From a checkpoint of a small mixture-of-experts model trained on Wikipedia.
Size: 13 layers, width 128, vocabulary 4096, 25.4M parameters.
Experts: 160 experts in each of 12 layers, 48 GELU neurons an expert, 6 picks a token.
Training: a variant of Muon for the experts, 462M tokens.
Below are experts of layer 4 (counted from 0) of a mixture-of-experts language model. Rows are named router (the router's row for the expert) and show model dimensions 64-127. Each number is 50 + 10 x the weight over its row's rms, rounded and kept within 0 to 99.
After each expert's rows: "comes after" lists some tokens at least twice as common just before its tokens as in all text; "comes before" lists some tokens at least twice as common just after its tokens as in all text. This comes from a sample of Wikipedia text that the model never trained on. Tokens count by the router's weight.

# expert 84
router:58 48 45 62 48 53 37 51 58 52 38 51 53 54 56 53 54 34 45 44 21 46 29 56 55 38 51 57 42 34 65 54 49 49 63 59 49 51 61 58 61 54 37 47 59 53 52 55 54 55 52 38 57 44 52 47 46 63 25 53 33 56 39 52
comes after: "-", "\n", "|", ")\n", "\n\n", ".\n\n"
comes before: ":", " ", " \"", " -", " by", " C"

# expert 41
router:49 56 75 46 54 48 34 42 61 52 35 58 51 57 58 35 42 34 40 59 38 62 39 55 56 48 45 39 35 37 60 53 64 49 68 49 42 61 50 49 59 52 38 45 59 51 47 73 70 58 58 23 68 44 52 52 39 71 40 48 47 59 37 34
comes after: " |", " (", "-", ":", " /", " on"
comes before: " ", ":", " /", "e", ")\n", "9"

# expert 136
router:48 66 68 51 60 48 40 57 47 53 63 37 48 48 43 46 50 40 52 57 50 55 50 53 47 49 49 50 38 41 52 73 42 53 59 49 45 43 53 34 49 49 45 35 58 49 49 50 80 60 48 55 56 38 48 50 53 46 49 83 53 45 50 50
comes after: " |\n", ".\n\n", "0", " ", ")", "1"
comes before: " ", " —", " —;", " −", " |\n", "See"

# expert 159
router:56 50 46 58 54 40 41 48 49 55 62 50 49 57 48 34 49 49 45 55 48 47 50 53 54 47 44 62 35 31 40 56 78 50 52 34 48 49 85 57 49 55 55 60 40 50 53 40 47 53 73 55 51 28 49 57 42 64 33 46 49 39 53 52
comes after: " |", "|", ":", " in", ";", " on"
comes before: "1", "0", "201", "2", "200", "3"

# expert 45
router:50 44 37 67 56 69 51 51 53 54 44 54 49 30 55 39 48 38 58 46 54 34 54 54 48 48 47 50 48 52 53 33 64 51 56 35 79 46 41 30 53 51 50 46 59 51 52 67 62 38 33 49 66 48 52 53 59 68 47 40 42 58 53 50
comes after: "6", "5", "7", "3", "4", "0"
comes before: " ", "201", "2", "1", "3", "0"

# expert 58
router:58 46 57 42 45 50 49 61 65 50 50 41 46 43 50 41 49 43 61 46 32 53 43 53 64 47 48 51 50 26 50 43 59 50 64 49 45 47 35 54 50 49 40 54 67 58 50 54 67 52 63 38 60 42 55 46 55 54 47 57 24 49 40 55
comes after: "\n", " |\n", ")\n", "-", "\n\n", ".\n"
comes before: "-", " ", ":", "=", " D", " S"

# expert 130
router:49 30 41 51 57 58 50 41 48 51 47 57 49 40 55 42 48 37 45 56 47 78 46 54 62 46 46 58 64 54 55 63 47 46 43 40 46 58 49 24 46 52 50 44 49 37 51 61 66 48 40 52 48 58 41 54 58 52 41 24 39 41 61 68
comes after: " ", " (", "–", "°", "′", " $"
comes before: "0", "6", "5", "4", "7", "8"

# expert 10
router:37 52 36 39 50 38 59 35 57 42 59 68 44 38 44 43 46 39 61 33 60 41 61 46 33 56 50 59 42 60 36 42 65 53 56 36 70 40 63 54 45 49 54 45 43 73 44 62 50 64 67 60 61 59 57 45 57 39 28 42 54 61 61 63
comes after: " |", "|", ";", ":", ",", " in"
comes before: "201", "1", "200", "0", "2", "202"

# expert 101
router:43 28 52 49 28 60 42 50 46 60 54 43 48 61 51 55 56 46 33 48 42 46 38 60 49 41 47 27 46 35 37 67 47 52 58 39 50 50 74 39 49 57 44 50 44 40 55 62 64 40 58 47 56 45 48 53 48 68 49 50 33 47 51 51
comes after: " ", "201", "200", "|", "202", "199"
comes before: " |", "2", "1", "3", "4", "5"

# expert 64
router:25 71 53 58 53 57 35 55 62 57 32 26 49 64 53 41 46 47 50 60 41 32 44 57 42 44 51 45 45 51 56 51 61 46 56 52 50 66 36 44 57 60 42 59 52 45 54 56 50 59 53 44 66 36 48 54 55 44 29 45 48 59 28 55
comes after: " the", " a", " and", " was", " an", " /"
comes before: " the", " a", " to", " as", " by", " his"

# expert 31
router:34 50 38 44 52 46 54 33 42 65 65 56 54 43 39 40 48 41 50 45 60 27 58 51 48 49 47 51 50 63 27 39 48 46 68 34 68 55 69 48 48 50 55 61 37 62 48 71 61 57 64 63 37 56 49 53 51 63 44 50 58 42 64 58
comes after: " |", "|", ",", ":", " in", ";"
comes before: "201", "200", "1", "202", "2", "199"

# expert 59
router:39 54 42 49 60 43 56 35 35 59 50 52 52 38 39 33 52 44 51 58 59 43 60 49 48 59 49 52 41 61 45 47 50 49 40 36 75 48 66 57 46 49 60 67 45 58 50 59 61 67 63 62 67 52 46 54 57 43 32 40 64 49 58 54
comes after: " |", "|", ";", ",", ":", " in"
comes before: "201", "1", "0", "200", "2", " |"

# expert 89
router:40 45 51 50 42 40 56 39 40 44 52 62 51 53 47 42 48 56 51 67 55 69 55 46 39 63 50 52 29 45 63 57 51 50 30 71 32 51 33 55 46 51 62 61 58 46 50 47 49 52 54 56 65 61 51 50 60 23 18 50 58 60 59 63
comes after: " ", " (", "–", ".", "201", "200"
comes before: " |", ".", "–", ",", " |\n", ";"

# expert 17
router:54 59 49 60 54 64 36 30 50 48 50 35 47 44 45 52 53 24 54 54 44 71 52 49 45 50 57 59 36 45 54 63 56 49 60 58 51 55 61 42 49 45 34 41 56 34 48 57 43 69 29 55 55 31 52 57 47 46 40 68 46 38 51 41
comes after: "0", ")", "1", "2", "3", "4"
comes before: " ", " —", " −", " —;", " N", " A"

# expert 103
router:38 36 68 48 42 49 48 57 49 51 48 49 49 70 63 49 51 45 50 71 42 50 46 36 49 41 44 59 39 25 60 70 65 50 36 42 39 40 70 60 50 52 49 69 63 61 52 47 63 58 46 49 43 37 50 52 37 56 32 42 38 59 42 57
comes after: " (", " ", " |", " \"", ".\n\n", "\n\n"
comes before: " |", ".", " |\n", "–", "E", "P"

# expert 12
router:57 37 59 69 66 53 44 49 51 63 50 53 56 64 44 51 52 40 33 47 46 51 41 39 52 46 45 49 34 43 57 65 47 51 56 29 58 50 50 21 58 40 36 57 55 32 47 46 66 47 62 54 52 47 48 51 73 46 38 48 37 53 39 50
comes after: " ", " (", " to", " a", " on", " in"
comes before: "0", "2", "6", "4", "5", "3"

# expert 98
router:45 37 42 64 42 43 56 47 71 52 61 55 41 47 56 59 52 45 53 43 49 56 48 51 39 44 53 50 40 45 51 45 76 57 58 60 44 48 51 57 50 51 42 50 57 56 48 52 66 49 56 31 46 57 48 53 62 50 46 49 47 57 60 60
comes after: " ", "201", "200", "202", "–", "199"
comes before: " |", "–", ",", ".", ")", ")\n"

# expert 126
router:36 58 45 54 46 43 43 66 50 54 41 53 52 38 46 44 52 42 40 50 31 71 30 50 66 42 53 43 49 60 60 46 32 50 48 42 80 47 64 46 51 52 45 66 58 42 47 52 48 56 41 30 65 49 49 48 70 61 25 49 42 49 26 54
comes after: " the", " The", "The", " a", " his", "'s"
comes before: " of", " was", "s", "'s", " is", ".\n\n"

# expert 5
router:44 40 42 48 42 65 33 60 54 57 34 46 49 56 67 46 51 39 53 60 46 44 43 53 51 49 46 44 51 61 46 46 36 51 61 38 47 72 50 35 56 49 44 57 48 46 49 56 40 57 46 49 40 54 54 49 53 43 37 50 50 51 43 23
comes after: " was", " to", " he", " and", " it", " which"
comes before: " a", " the", " been", " not", " in", " be"

# expert 71
router:44 34 40 48 39 42 46 64 51 63 77 48 52 61 52 49 42 43 20 74 58 52 49 45 55 45 48 64 46 48 57 48 56 52 52 64 41 55 56 50 44 54 53 61 39 53 47 56 51 61 25 63 61 53 48 56 34 57 33 67 69 50 57 62
comes after: " ", "–", "201", "200", " (", "199"
comes before: " |", "–", ".", ",", ")", ")\n"

# expert 25
router:54 58 47 55 56 70 37 28 52 51 52 35 50 44 49 46 53 26 58 53 47 68 52 45 47 50 54 55 36 47 54 62 57 47 59 59 50 52 59 38 48 50 32 43 53 30 49 58 42 69 28 57 58 31 48 56 49 47 43 70 44 41 48 35
comes after: "0", ")", "1", "2", "3", "4"
comes before: " ", " —", " −", " N", " A", " L"

# expert 63
router:64 51 47 40 58 65 54 60 53 51 46 51 46 42 47 50 48 13 52 43 36 47 46 49 79 45 45 24 51 32 56 68 52 53 51 71 42 47 49 56 52 48 57 37 65 47 51 55 65 58 51 53 40 46 50 49 42 38 60 63 56 24 38 54
comes after: " |\n", "\n", "0", "2", "1", "3"
comes before: "-", "|", " ", "==", "===", "The"

# expert 132
router:53 37 35 41 36 69 51 48 45 54 36 52 49 44 46 59 53 55 60 57 62 61 51 52 43 56 47 49 43 59 65 40 41 48 64 43 51 50 34 60 43 44 62 34 43 37 52 52 43 31 46 63 63 48 42 49 47 61 33 65 42 66 61 64
comes after: " ", ".", "–", "200", "201", "°"
comes before: " |", ".", "%", "–", ",", " |\n"

# expert 48
router:48 58 44 58 51 56 47 56 52 59 53 43 49 62 57 53 51 47 32 66 45 59 26 56 59 43 51 55 49 40 54 55 44 50 71 46 75 52 61 26 55 52 50 43 50 40 52 47 54 50 56 22 56 35 54 56 55 65 32 49 41 56 44 34
comes after: " the", " a", " The", " an", " this", "The"
comes before: " of", "ed", "s", "ing", " in", " to"

# expert 157
router:61 58 56 41 49 63 50 49 54 56 44 58 56 55 54 29 51 32 41 63 31 44 26 50 51 49 48 33 48 33 63 37 53 50 66 34 43 50 68 57 60 51 45 41 51 64 46 69 47 48 41 28 35 44 49 50 40 79 48 57 42 42 35 51
comes after: ".", ".\n\n", " |\n", ").", "==\n", "\n\n"
comes before: " ", " the", " /", " he", " is", " also"

# expert 124
router:47 32 37 62 40 53 66 62 39 59 66 38 46 39 42 61 49 62 52 46 60 57 55 41 47 53 46 49 48 56 43 45 61 51 67 46 50 48 44 70 43 53 57 52 55 59 43 42 62 64 47 49 29 58 47 50 53 65 49 56 59 60 61 54
comes after: " ", "201", "200", "–", "202", "."
comes before: " |", "–", ",", ".", ")", ")\n"

# expert 0
router:57 51 46 42 59 55 52 59 49 56 37 34 46 41 52 39 52 17 62 45 45 61 51 50 71 47 48 46 45 45 46 57 53 56 46 59 58 42 69 66 51 47 58 26 70 47 51 60 40 51 48 43 37 48 50 52 38 67 52 59 51 41 28 56
comes after: " |\n", "\n", ".", ")\n", ".\n\n", ".\n"
comes before: "|", "-", " ", " \"", "|---|---|---|---", " S"

# expert 7
router:51 35 45 59 53 58 46 40 44 57 49 42 43 43 46 63 49 51 58 53 40 62 40 51 56 47 52 43 47 52 53 56 43 52 28 31 64 71 48 49 54 52 51 53 57 55 52 51 50 60 59 16 50 44 55 50 65 39 44 57 46 53 42 24
comes after: " the", " a", " to", " and", " The", " first"
comes before: " of", ",", "s", " in", ".", " was"

# expert 155
router:55 64 51 56 65 78 38 47 49 47 24 52 55 53 54 50 45 50 66 47 47 63 50 53 52 56 50 30 46 50 72 54 53 46 62 36 40 37 52 36 51 50 40 34 56 42 46 44 40 41 59 52 51 49 49 47 57 55 42 59 30 44 44 46
comes after: "0", ".", "%", "1", "2", "5"
comes before: " ", " |", " |\n", "|", "%", "0"

# expert 39
router:52 50 53 40 52 58 44 64 50 47 54 59 55 37 51 49 49 28 42 38 39 48 41 45 80 51 48 33 50 34 47 66 46 47 38 70 40 48 44 57 52 47 65 32 71 60 49 42 74 47 50 52 34 43 52 56 44 42 58 66 44 23 31 51
comes after: " |\n", "0", "2", "1", "3", "4"
comes before: "-", "|", "==", " ", "The", "==="

# expert 3
router:35 43 43 76 57 50 45 50 44 43 34 51 50 42 48 36 50 29 53 57 35 69 53 46 47 55 61 57 32 42 52 71 68 50 47 58 41 56 68 44 49 51 42 46 68 39 48 55 52 56 47 51 64 48 49 49 58 34 20 40 45 40 49 51
comes after: " ", " |", "0", "1", "2", "3"
comes before: " ", " |", "0", "|", "1", " —"

# expert 127
router:41 41 43 56 51 42 54 57 39 49 48 45 48 49 42 49 48 57 53 80 53 59 56 51 53 59 56 52 34 46 60 67 40 55 30 69 42 52 41 67 47 47 60 72 59 41 52 46 64 58 60 55 54 54 52 54 60 33 30 49 58 51 55 57
comes after: " ", "201", " (", "–", "200", "202"
comes before: " |", ".", "–", ",", ";", " |\n"

# expert 117
router:47 57 44 56 42 56 37 56 61 54 41 35 51 49 62 55 50 38 55 50 39 56 35 52 61 39 49 46 32 33 64 48 62 51 66 45 58 45 50 57 57 48 36 37 55 63 54 53 60 74 63 42 62 43 47 49 41 61 31 55 26 49 46 59
comes after: "\n", "-", ")\n", "|", ":", "\n\n"
comes before: ":", " ", "\n", " /", " •", " D"